config.toml
n_experts = 64
d_expert = 128
vocab_size = 22638
norm = "rmsnorm"
norm_eps = 1e-06
tie_embeddings = false
grad_clip = 1.0
train_tokens = 945100000
dataset = "wikipedia_en"
Below are experts of layer 8 (counted from 0) of a mixture-of-experts language model. Rows are named up (a neuron's input weights, with its number) and show model dimensions 128-255. Each number is 128 + 24 x the weight over its row's rms, rounded and kept within 0 to 255. Numbers have three digits each.
Before each expert's rows: a language model's description of what the expert responds to. This comes from a sample of Wikipedia text that the model never trained on.

# expert 5
Description: Mid-word abstract stems. Word stems and inner pieces of general or abstract English words, often before suffixes, such as pess-im-ism, philos-oph-izing, transform-ing, method.
up2:104105101111119141148162129119140129135163115095137087153165145139137147166108124136102119140090117129114114121121149113141135153163119111140093119130148147135136122070154110140110125145122117134127148142128148145124074133118127112127124136120079105180132129148181114138135149129140170129114160149112116112121171149124159149094143123175143115141140160121092157159147174115160110186141

# expert 55
Description: Romance and Mc name starts. Capital letters or first pieces beginning surnames and given names, mainly Portuguese, Spanish, Italian or Mc-, e.g. M-enezes, Gi-ovanni, McC.
up0:139153172118135095107134118150121136124151144131154164131159110111131138168092055140138134091112130097131097118193109114179119137150116147077085168101150111125148097138130128138153132140122133109105132129104151132112084090104102164101125155135123126139145141137108172135163129149124096109113126085124147177177118150136120114137150206168111146117134090123121142119129133129173113126162

# expert 3
Description: Mid-word l-syllables. Word-internal pieces like il, el, ul, al in names and words, plus capitalized Al/El starting names, e.g. Le-il-a, Ad-el-phi, El Salvador.
up0:125176144143120135153130101109119130137142133113124142148141157097140138100081132137100082116105138091139127167158108094124138124096165115128118134110126112116139126129089160136144171119150108098126172064109149149125124135189146123137125134104084110152136122094120165115099121139220102104149118107155113127133133111121077131156091114086122119111130130153132112117122093121124144114119

# expert 41
Description: Plural endings, place names. Plural noun endings and plural nouns for groups or places, such as provinces, companies, children, students; also the endings of place names.
up2:101143141161159130135157134123143125125154155126139165146098173090129148107127180120154127087160103140127114131104132133076128106093108106136113129074121106176126097145110121116169114069113140095135134152130128123142137071134164135125131118084148115115121092145097121153130142125133169136117113100184149154147130141127128143099106111136137141130098122132122128159132138126100084124151

# expert 16
Description: Non-Latin script bytes. Byte pieces of Chinese, Japanese and Cyrillic text, usually inside parenthesized native names, plus the closing parentheses and word-final Latin pieces after them.
up0:147133125153077151126153109110136114121083095110148142160080121089123099106129108116090140119160163105175129092137133113148122137141101152126154129134131154114137154130122130144155090163114135103113106140126110108124130142142093122158137067088118112170143128078118120115106152191163118100150156156151127147147129153120122159125121120101153115119121101112152165144115114153145151109147

# expert 44
Description: Capital-letter abbreviations. Uppercase letters inside acronyms and codes in tables, like MPC, PSOE, PAGASA, party names, plus pieces of foreign names.
up2:144094140125133154155081173146163123126130125138133148126136115125158153099103134117104196124143145141139120159146110122139143139131172101145112154175138151090193168123152121163123126145095141141116101142111124118132138104162102169155140125099166122130140119121114089097157136136094130153107134112149166143152108101135159152142089126125145115140157155129132125124111131094155155139143

# expert 21
Description: Word-initial capital letters. Single capital letter beginning a word, often after a line break or comma, as in L-lywelyn, M-uni, H-illary, D-raw.
up0:166128149138130172084137097122093126153095170125148104140148153139130112174105117137126122140107103056150162094143111100122084110142140171100099136151130122065123152134135084170126103123118097109113103135185130146144107113156122108127170114127115104146134112118126089133078101110124111154111126128157156125090135112077095103127100094156132111132145135108139100145142162109167084095163

# expert 11
Description: Capital initials, math symbols. Capital letters starting a word split into pieces, often after a colon or line start, as in O-tarioidea; also LaTeX symbols and braces.
up2:153133105119142078082131123098149127146087124104152155140137127078134122145123145129098126096120156122137129102165109138096120131143176124124155162155133148155142113104139154138148120081131147148119126128118120103133189099095132177123128093123147086140168141165111107127158149123111165114154154110132160114167152113100078157146120113134113154152153149168133124179125126122100120086126

# expert 54
Description: Finite verbs after subjects. Finite verbs and auxiliaries right after a subject noun or pronoun, such as was, were, had, has, plus that and which.
up0:135104156108097105113169134111165193108131130092130162114136094096108137081101121116097113125142123127149119083149124144123141153129180117139121130117134191141136102096101130148108128172139103118141133078173128114126152153112131123128080115136140132094116139123142136117184135138164146170064107113167156164121113140121155128147106123130109093146137146140129144159161099128083145162144

# expert 27
Description: Verb stems before suffix. Verb stems awaiting -ed or -ing endings, such as add, cover, read, follow, perform, writ, inhib.
up2:133172136146138122162117129128142113134155121142177097106126128067106174122121108112119118136108128142116118103142103129096085103113150086123141130157138121133133129122155170121137104135103099155142134152121141140107152094138126123128171137067121110123078103099135131095158157150091154129137131176145164160077142164119169153146157133143075126101086067119097139124158145154140171147083

# expert 45
Description: Conjunctions and auxiliary verbs. Clause-linking function words mid-sentence like and, to, was, were, or, but, which, ', he', ', before'.
up2:147122157088150131098113141117118145096109092082131115117138140124137132126108133177120134100141104100111102123129096102154106109152153146092123174089103088151154120150118130138111076097125105135160158126129124126135075150098107116098104177117107123140080104117107105150155110160123128148106102120145167147164120119147142128116140127149157124118139069159075079173075118141132127126115

# expert 30
Description: Definite article phrases. The article the and phrases containing it, often at clause starts or after and or with, such as of the, and the, with the.
up2:114072187096166136096110147122106072160138151120108084120153182112138149135145154133129130106119137146128114167134126131148133195159137148131130144180119160137115166123114140147156110092123184127144171129118110123112116079146130159105166146164156140109095171130100131148157103129145089111153123141146094110115119067126154200099107126101125071118152114114157136105092115120160151126117

# expert 22
Description: Mid-word letter pieces. Short letter pieces inside proper names and foreign words, often right after a capital C, such as Cé(zanne), Mog-ad-ishu, Occ-it-ania, Nagorno-K-ar-abakh.
up0:114084116135116072129123169162118102160112126089117115120137138147176109093092159142205161143095101113168096110107124111111086102181120083096138144108153115138133129107142141139103139116141104106120117125142115122104138102136147133164124110126144128108118104131129136096130124210133113114121182125146169117128140109114155156168093132126100119117116109138116132097131125125095171148130

# expert 13
Description: Personal first names. Given names of people in credits, lists and tables, often after by or a pipe, e.g. John, Robert, Billy, Jimmy, plus &.
up0:109131095129112126082117116120156133153122179133144118136086143138143130141133113128121124133129125121155126109114122147137123144115174058097086148189116109113131106159146157118124127121129139102066088134105160124113123100125132151094121131131140104108112122105155143109126144106123115174102114112107111071105090122129127106125192134144169131144133179158109132105106115152143137145153

# expert 26
Description: Initial T and D letters. Word-initial T or D pieces, often after quotes, commas or pipes in song and review text, as in t|one, T|rophy, Th|ings.
up0:149138117132102123101093113160151130138121161108134088130128174118128157131092120117119140107092095102167118164157123156088180155139122129136115126146191116116135152138148085129116125109163130131152121124133173124142124153100089091134123156139131101162067122102136100150100134130126159170134146145100137156099110093116143118153105156126152135123147141107096136151116110141164134118188

# expert 29
Description: National and institutional adjectives. Adjectives and connectives in institution or organisation names and political contexts, such as National, American, public, local, and in Museum of Sport and Tourism.
up0:143118159149137158148137122124081109145144133116088134172131197127126091083133130133081108119131113143129114148152155169131120130129135140104121168111117118122156126087105170105121113140166159116135131122139101149115162115155132118145112078140173174141162122171117119126125121147185118152089139129122118107132093137121123136104121109163111158114139138131159123134168090128166093145099

# expert 33
Description: Nationality and biography labels. Nationality, religious and historical adjectives like Roman, Holy, Catholic, Spanish, Middle, plus Born:/Died: labels in biography infoboxes.
up0:124129113122158122102122097100124157175118149089102138118100123142151145144093097123155126167123148137118149173130170115143110056085091116143137108112059139157172109135124141120120093126164103121141166144091080108135163157093131135093134123134121091095136124091096086129115101118112136126134141119142143100103132103127110140140165131116115120132087121148122123138106100148119101155120

# expert 37
Description: Determiners and quantifiers. Articles and quantifiers opening a noun phrase in prose, e.g. the, a, this, any, many, some, no, often fused as that the.
up2:156139166114101115155084121171148128160114146101130125139099128087123141156150142095147134149117099175121120143124088101146091123172097181135144102148124113135141119134096093154150108147165175128151128109133130094112093111113118180154107057133100151118104121147101166126107074131155102100084122136123148134161124131138089101161125126111152111135125149129145170155107139142112123085103

# expert 12
Description: Biographical role phrases. Pronoun-verb and role phrases in biographies introducing positions, such as He was, served as, became a, as a, acting.
up0:093113141112170138137090106116127111124148086094097127175106180096132124126124103098121146115124113077137108155147167103148110125121118131088138108132118095150164090126132101130100113105184128151107092138135133095066152149124146098124124090116149130146124123164144128126158165120168131083139119102135120108142129142115141127117123142109131150097129157131130118122131094112152084194118

# expert 28
Description: Articles and title starts. Articles a, A and The, especially opening titles of films, songs and albums after table pipes, list dashes, colons or quotes.
up0:114096088127131111120140109127161064155113139148127136110133137131117127163092118135139183143145118104146140106149131144105142159159131145095120132155145113129171167100145161111144162119082109114139168105125131168118086121057127117116096098094160110124097136107159115102130143115163110128111141130125120124157119140080114177048140144131155119090137124109144102095153118151098125131143

# expert 60
Description: Headings and date separators. Section heading markers and separators before numbers or values, such as ===, ==, colons in infoboxes, table pipes, and spaces before years.
up1:141147137158176098155132135123129158160139099143172115170125115178126136130175121123151095205133090141140143121123103149135121091133149149095109111166105120124139153098113163109163121150174088117158144107081121113134094107156122130117129149173153112096093120199118107146114102130122110115115165137144134150115117093118148081101112135155142127124081131147129144113083147155152146120117

# expert 14
Description: Commas and table separators. Commas, semicolons and pipe separators, especially thousands commas in numbers and cell dividers in election and statistics tables.
up0:099168128131099155120093153097141161138122154109141099127093101121083100131088143134139143161088080169131109136134128176127104092145101147133110108105123104152128133110119090142173119154103153143104119145124159115118114147073110134145108118139092106089127133175126120109131158131112133155133126058129190117136104147146136140158096120121151110093123092135124141109116113176134155100133